From a checkpoint of a small mixture-of-experts model trained on Wikipedia.
Experts: 6 picks a token, a sigmoid router.
Training: a variant of Muon for the experts, 294M tokens.
Below are experts of layer 5 (counted from 0) of a mixture-of-experts language model. Rows are named router (the router's row for the expert) and show model dimensions 128-255. Each number is 128 + 32 x the weight over its row's rms, rounded and kept within 0 to 255. Numbers have three digits each.
After each expert's rows: a language model's description of what the expert responds to. This comes from a sample of Wikipedia text that the model never trained on.

# expert 57
router:062106097173160118176120132138112098144059117114084089136136107120089113160119126087163098086097134095143121141136151074166182163142079137078125128114125080200173119094096080118101112110122074138188128097135129167183124121111118081128101142099166122141186133178134119059102112140150101169130100071157102109207106183150136140127077125099087121167183118142147129105178147139138120153125
What it handles: Column header words in tables, such as Name, Party, Votes, Nation, Event, Team, and percent signs, plus some the and The.

# expert 17
router:173098073161134090127126102129129121178106150131138152132153121116102108154091118102185134148093154144170123120206120088183062093081114107096114126077153092168123101119161081139099145111100159135180155130149145141184109131124070120134112129175152098187114103151142119136130164100126088143123130135064103069136177131140156110171137106185113075119160109137093172125143131084126127134126
What it handles: First pieces of proper names, often foreign place or personal names, such as Al-, El, Ka, Lewis(ham), Holt.

# expert 24
router:097117178147182128075136116124071159157142117138085165122122143121034112137072186144122136115153159175109119113129172070140101104121167107107140169130111106112152093171180092125076128120056189133151116081152095132133130165125132134124145154105138091060076101203115156120136128109162082168117168116164082101143155125175184100092128113187132106118164139148175089146141111159189128089072
What it handles: Of and in after village, Location, Kabaka, or was, plus career verbs such as moved, joined, served, signed.

# expert 53
router:075117133149114116185128145140165158140091145160125111155128113117155153175126113109167179120157085106051131070166114118200130106119104144127111116048052144195098107194179133103091076111076127178133125120130140141156154155136090141185113174142153082131131122135075101149160154121192127152194072070110108128194183075141124108129137162148077109116124114156155156152190128069144080130133
What it handles: Articles and possessives before a noun phrase, mostly the, a, The, an, his, their, often after of or in.

# expert 28
router:124102128149130179148141102140171070108124118187096175154161135142066091132125092115142106101122170059090157161164184105144114092140127115114100092085079136131080197081084122077151125131130132135143137140155094127154086157170098158143069053161119067155131166162047113095101127099120141140098106059144129084140184104120054101129164066198144128155141108105137146126128117063186087155113
What it handles: Final pieces of words and closing punctuation, such as -y in eulogy, -ry in scenery, ")." and year-plus-period tokens like 2015.

# expert 10
router:117098162171132122187084137148147141185092162135095197109127161144082052188057173161103153142144201101136195164124121072125110143105101109103139106095120085134120092140071109138122136086203109114090175102107072142194147117100091113117132124140118062099129149157094097148148041118159159077156111086093127077124107164126118143099131127122120128141140147144134156124152149105130071064061
What it handles: Line breaks, table pipes and numeric cells, and sentence-final periods in census statistics, e.g. population of 2,833. or 34.69.

# expert 52
router:061083157189106172142113121189140123145123086182098195157101136097160144147088127080129150062154116126073157128127127103149120161144095114139158057136091095162159101167175101123112080114100139157151103106134112090155119131152101129180083070112129107191188144140082121052130143107167132138186140105099137132197104167123086099105064099127130090144120174183103173139096145138177104127104
What it handles: Articles, forms of be, pronoun objects and number words like one or seven, also hyphens and numbers in tables.

# expert 36
router:137103138114124137153161088100111138131104141142156119187120123127124075114123149118223142133141216141103125162168140120164086094120088085116075089117078122128175162083110136078095138159110131116105155099138099100138098121116086163116067105180159066164124153117121151117102124158127039145141154121063071113134145124139142142109157136135111093067173133165146146122193127173108123097120
What it handles: Mid-word pieces of Romanian, Italian and Latin names, such as Io-an, Ké-vin, -ucci, plus pipes in numeric sports tables.

# expert 8
router:108122123138161148131072103148113115207106128176094146165056112094163154155136126116180162126108108145134115132197137124169060154082141131102138202184126095170068101107187102100101142135098150081137152105100117130115065126157091070141097149117167152170106139197114126068089144082177081121145085135108101160122160152135144169107162110155136079081161093156145123125183191139128160110128
What it handles: Compass words in route and location descriptions (east, west, north), plus line breaks, commas and pipes in lists and tables.

# expert 32
router:127086140159100141118076124135148141227134127161122166134130124137139085177140117096172156168177083092106084064132193117112082068116137181139072126133116149147128157068147075121055105141096204119146139091174149124184123156134082111139156121151119074154126131137128144074148117140118120138124115088090087114113146109136114069133206108154101051089095075117159145150150156133142160110039
What it handles: Four-digit years and the word American in list entries describing people, like American actress (born 1926), plus table pipes.

# expert 14
router:084098160149129097141153108125110084136135112105076122127122178116108157169098162084156088118183078083114131097131150090186106143206114142134143175087115147146155165183107129115071116099116084115171142176127150141142127104123132032163097127144116124165149116143135097120099154159135090164142110099130095134135118104175128131120148181132060123081177125141154127078106157121204107136112
What it handles: Line breaks, pipes starting table rows, and == heading markers, especially in election result and sports tables; also section words like History.

# expert 15
router:081122141118130161107099139164115153117085106109127099189118097174098123083105148101186168088114157150053075118155126113153109126173123156143110135119071085164110066212139101107129071135139158123130087142111103092116120115101146126142136107167136157088131078180114128090111167140126095142141133071130094122148142158125148071129127133175176093109137105124136136132119100147107055121147
What it handles: Prepositions like on, to, for, in after nouns or verbs (article on, based on), plus line breaks and == section heading marks.

# expert 29
router:128087155149119124105146148157098106145070138153133131110107097143130120165091131103177141118170129129126125115144111109126097104102089133136078140075092141153136124133134134095101121147136127116145134166107127130191086099139074109126086117182111074169180109143083170132168128148102184135144147092069075133143128144183122125104214174155148066122155148124165168129170162170111143179068
What it handles: Periods after initials and genus abbreviations in species lists, such as H. pallidipennis, plus common first names like John, George, David.

# expert 27
router:119123137170152149078126128092086110109084214129162168141145196103147064189025096119173118123102114115098124152170120127122125116058121124143077063095087143133135131106113134115107131176116107156148159086132108124201151093110107151179146070161128087134180165148084170116110094064141190134127084093123097147123120088158126093154109175123153104133172103123123152111131118167132099120117
What it handles: Periods ending sentences, often after a place or name, plus )., ". and decimal points inside numbers such as 22.18 and BS.75.

# expert 58
router:079120180163150166099122090180076073143108101163046172084057152144113099086105158111134147063132127175117148134153118141122089085145075097096108111148071122116127170161063122057111131120098150144109135150140130147135117119083124126150157064167142140195134142159115148135153128154169102129131144098158149074095148067125119115150156084118096110156125106126166191165108137140109069066126
What it handles: Finite be/have verbs and clause openers after a subject or comma, such as is, was, has been, while, However.

# expert 54
router:135116109160122122079062061099144122153115086197115165089123190155064087138085115140138162136130215105127140195129124085180122094100075148130101125121095126161098085153171128134092118174114168109154152125118071106176088141096049125159090122109122109159123208163084156150163142062168114122126095124094103093147141068125162109139204099152184079130159126132091160148117102159154123140083
What it handles: Head nouns in institution and venue names, such as School, Museum, Institute, Center, Hall of Fame, plus seating capacities and dates.

# expert 45
router:103118143169193122109138160127118131145124083150118113130116114168137107140106128089124124123135120112112119149143089111151114091112096162110132071097098088141153131129168090086122104133134143114150136102109123185196107133127144128169095154124114053167137116133105117044085120103148083165100015129105125109147121176160131146100114095140110122182171121198143169104130100100154078117136
What it handles: Plural s and es suffixes on nouns (fish balls, strings, squads) and concrete plural nouns like water, cells, soldiers, groups in descriptive text.

# expert 25
router:085151196181108119138088095185146072087109089125086087104077137104060166169126114147142195116119106119117112151142105105103082121121118104118166143136091068151083144160130084152136130099107156163174144138118107111121082161103104097227145123137182128191127126186106095084127092118136096131161096131073120130102078157159105089089138118126145130129145130148140169175150172152094042112091
What it handles: Opening parentheses before glosses like (age 64) or (short story), the word "as", quotation marks, and "Website:" labels in infobox lists.

# expert 49
router:095161147148127169156150086071093115088091130149151128176148099132128156142105112078168158125161166084122123122188104101145103088125110128107069152051111152155102093161125114074117140148101165089127158149163166171180094126141137143148164120136142095146139131172046109120104184155209120142087107047142122164110140143120146135133119129194089055066118071162143134156167114088197095122122
What it handles: Mostly "the" or "The" after prepositions and verbs (of the, with the), plus his, a, an, and capitalised party or institution names.

# expert 42
router:098127168056104130130159140159135081088103187151086160113060154153095139159062071126157103097094111130083159116143139104116163094101114114165103126093095119177105058139125071106103110196169152204154155128177132115107133161099120160193120130148177068132153188134057119111144139111153090093116114109118136088135118143092129097093113133132114118160137119135159126138169145148155112108104
What it handles: Pipes, semicolons and dashes separating cells in football statistics, election and discography tables, often beside zeros or empty cells.

# expert 2
router:115157140173091127121139091174129093100131156169054136135103129101139148126135137114087165102166135097079147116120139146162099126146115045084097071129116110139141080179141135120127082102098115172157069125155069117147125104154091127183067101144128081176206156165118084104136128109113097134152090093106121115172179158109058121197136138167072136173105119091072124141129137074152097126165
What it handles: Word-initial pieces and prefixes like re, dis, co, plus apostrophes, bare spaces and connectives such as and, which, he.

# expert 31
router:078164138194145130192177105150024096170117118147121208070167156115081164159119121089154126118145142119099108058189143094140150124113110124085104101106117145117104120162134133114099067112142164099099102145138156117152173085139101125137130189188167143190118106114158122082102143137182087130095128120145118117101127122152108171144130112123046089111164107151138167093170166090149113160076
What it handles: Determiner-like words after "the" or a preposition, such as first, most, some, many, any, last, new, early.

# expert 38
router:057115180112132136150120108151110156124077074150147127175132145062081126163097148075166167129120107131121081081107111107121104132127161139144088155143111061141083118091142205156096130184140139119139105138156141124173115155139107110151120174160170127121122133169076089127109104102141121112094150108035066081195138101169155106065135142152153101117196126106127183086134120175171114123089
What it handles: Pipes, semicolons and dashes separating cells in numeric sports and statistics tables, plus From, With and arrows.

# expert 9
router:135112141103143105110147099113133152163119050172159167131100135121082097157136095114185131115139129093085121092194149096126104124102121153107115082151167155154100131125150123113106142156056132155134168106138115120194165138064099101170124129203156078185095123166109174125148112090180075159136130149078116139159176104195143072141193100165155112132159086132204204158197150139157058152080
What it handles: Commas, and, or, & that separate list items, names and places, often right after a place or name, such as Ravenna, Ohio or Bromiley, Geoffrey.

# expert 12
router:132120114185168145140156160143130123121073067138153157131133131178135126084097138131132119088151174084162110040152143148164139139189099148119120129100086128169143062196114069127157108147159108123191153132128150165154111124109102132172124181153126093089101191144095101084144172109114079155120103144149069119114177188126149107137145144168146114089106106182211130104153117170185114142092
What it handles: Prepositions linking nouns to modifiers, such as of, by, in, from, plus infobox field labels like Genus, Born, Starring.

# expert 37
router:094065163190132121100154133148125091165067101132133146116110144113125122157085155083171186128088131177165177136191105081141105166133072123151133088081115116149098078177109153129070075095118193070106125082152054119145154109093108100138134161181179116164119076149142167098154189090183095109108133110107096136145158131136171075140128110145105032171181165160183161169081121186135157158098
What it handles: Numerals in tables and rankings, especially after "No." or a pipe (No. 25, 33, 4:05pm), plus "to" and "from".

# expert 43
router:106087121165141126143110108149125161150108182132128145169154163082100088180081119117161137170099170099105136134167162071133059146070140096116150040081121137164128061102100103179060119158069138128149158097137096152163148151131024110144125149206176148154130095129103107114118094134109095131145097092077108101142113134105115110068189151090154072129145118184174083122145155116137084123064
What it handles: Pipe separators and empty or zero cells in statistics and results tables, such as election counts, race times, and dashes.

# expert 1
router:096094143114092153169116132120100114128124164126149087129119173118095100172101167084191130105163145130146141127133134049075110121144133165159128128103103118097127122143103086096081093180108157124184130098174131117155155163139142108154102137183129114113155091150084113159130160124102144110117086088179111078105095153135075092103133145163092088090135136169139115135152119096087125057110
What it handles: Line breaks and == heading markers around section titles such as History, See also, Career, and the line breaks ending table rows.

# expert 41
router:155041160147116122090102126133106126150116107175087129142132116105072097158079194079136108119137158087163122160122172096139053087114155104074149102100160115168224070119190114152109094128126168166159159063138097198163177211133079087120101123178135073138118136101121147104106106111183093149124087125106117083129137144158095128147188142130102079112125155173123146165140099120093110101051
What it handles: Pipe separators, scores, times, years and initials inside tables and schedules, such as 7:00 pm, 102–129, 2020, UTC.

# expert 40
router:119134115175109196152112113123129112110127081157067114164113090064121088110100142141175124075188123126080115135179091089157120146163114152109122127119109067137072140195055130078098160138152176120120149171161122164177097063114111105163162131141124159063131135182131153100156171134148103165142157118121145093079085130120135071148174107135089118155115140155164148162175090102185080108113
What it handles: Linking words and -ing/-ed forms that introduce consequences or circumstances, such as given, scoring, resulting, as a result, following, including.

# expert 26
router:098123104147169056134090048190124113168057165136133154132151123038078105165125159106186165155113190109141127120167116086184099129112145103101159093117117118142135128133143089118053108118118093161202141150150097186163104133106088092137100126113143096157172131147145120150137182147098080163145106127086131088214178122167119168166129134171097148139140088182143180093135124097158105088089
What it handles: First syllables of foreign or unusual names and words, such as Al, El, Ka, Mut, Wang, which later word pieces complete.

# expert 4
router:090099140130121151092132140143139096158154130175178131115108108146088145136134107126147159141122159129057084100149118101086139136168091122120123090138125129127117144146132141111123159165104180140146161129147159129254136109090150113156107136140163076169113139138103197124128135109205146117156114118089113098144176109145160097122141082143138083144152048153163098190166127100160079106099
What it handles: Clause- and list-joining tokens like and, or, &, which and commas, especially after a noun or closing parenthesis.

# expert 46
router:082094141137129156125141081112120140171129109122051155108099137144134105098128116114145094135070115190115115090134136194143140155148122103163088087137085068136108105169085126097125076181117148163137112107141152124172203141123155118169176150133172115185077096165137156134134147104134076192136110147149127075094111141142060125164126119194100092175156198158110170154151122132188116138153
What it handles: Prepositions of motion or source after verbs, such as into, from, to, towards, between, as in moved into, came from.

# expert 56
router:152113088151179149099085113082089083135143100140157155100154137157167102134097125117169135122152153110153090139186152108187159094094065110162093144107132082125108135133119118148104139163117145119152199122157138168161151144137072173170094108164114075147176129146079171075134210159122113141089145096125127132141165092155119140178148123125150130140111104133144131141124131155180090159111
What it handles: Head nouns of organization names after the or an adjective, such as School, Party, Society, Department, University.

# expert 30
router:106104166118139167096067066111112180139078075107152169136148197140086086169115111099161142137194171123133186161131171079147076103134124107138139128116147149156121114094134101157124092136117175099172127116129093105151110144145085068156115080137101110127138123100155149097106130144149072142085118165064097055167126112156160123183112133153095123123172110163159127109141156120147150140087
What it handles: Subword pieces and head words after The or A in titles and names, such as The Power of, Voice, Phylum, largest.

# expert 59
router:101128120168157166107117086143105095133165124200104171056078114094119131155110143071114094107147163141162170129118152121102076105144120098143149071138104102100145117097095102075084121143109193176158157113137111141101095168123133161122128091193165116168134117142121161103108118119142101146121144113134086148116147118129075097134163089139124098177161132095148114155170154070131157130090
What it handles: Auxiliary and linking verbs and clause words following a subject pronoun or name, such as was, had, is, who, when, However.

# expert 18
router:107115131132127161069133114113155113202100131096114155144155171115078125174129153127147112123116153139107144134168169029141053129158116171139140191130132130165112086136138122167118161085098126157130154153120125175132159159089066121137152148068206085139149181188123136107110145114123092076141118103138145095149111100141126186098140082156121121073132158167135133158106128151128099109137
What it handles: Line breaks ending bulleted list items like newspaper or organization names, plus list-item starts and prepositions such as as, of, in.

# expert 16
router:085138132198171153161148122141099152108129132176132212129082098086135089146106078095141141134173148135075165106155095062189108140132122113146137122104146149104143131147118169168123109108053173128118150116106153148106181118113075056128100117152197126182168095161153147115133115165205067123108156071112124133134145111145083131105144109139124114138128103128146104093143140106152045118081
What it handles: Quantifiers, ordinals and possessives after the or a boundary, such as first, second, most, many, its, new, some.

# expert 60
router:096128177153151122135121136134168125142105073211148153133117145144141089114098122150177182149172161109130082141159136111083118093189093145152123108113090076144137159116158096099095113169097172071113125093144144111152154139134086060173096098159143086118142136152072060143100123184121132129169101083115085095093181073104174157095130079185166062111129135151158101126121153132170160137067
What it handles: Parentheses and born before life dates in name lists, such as (1884–1974) and (born 1963), plus is and was in definitions.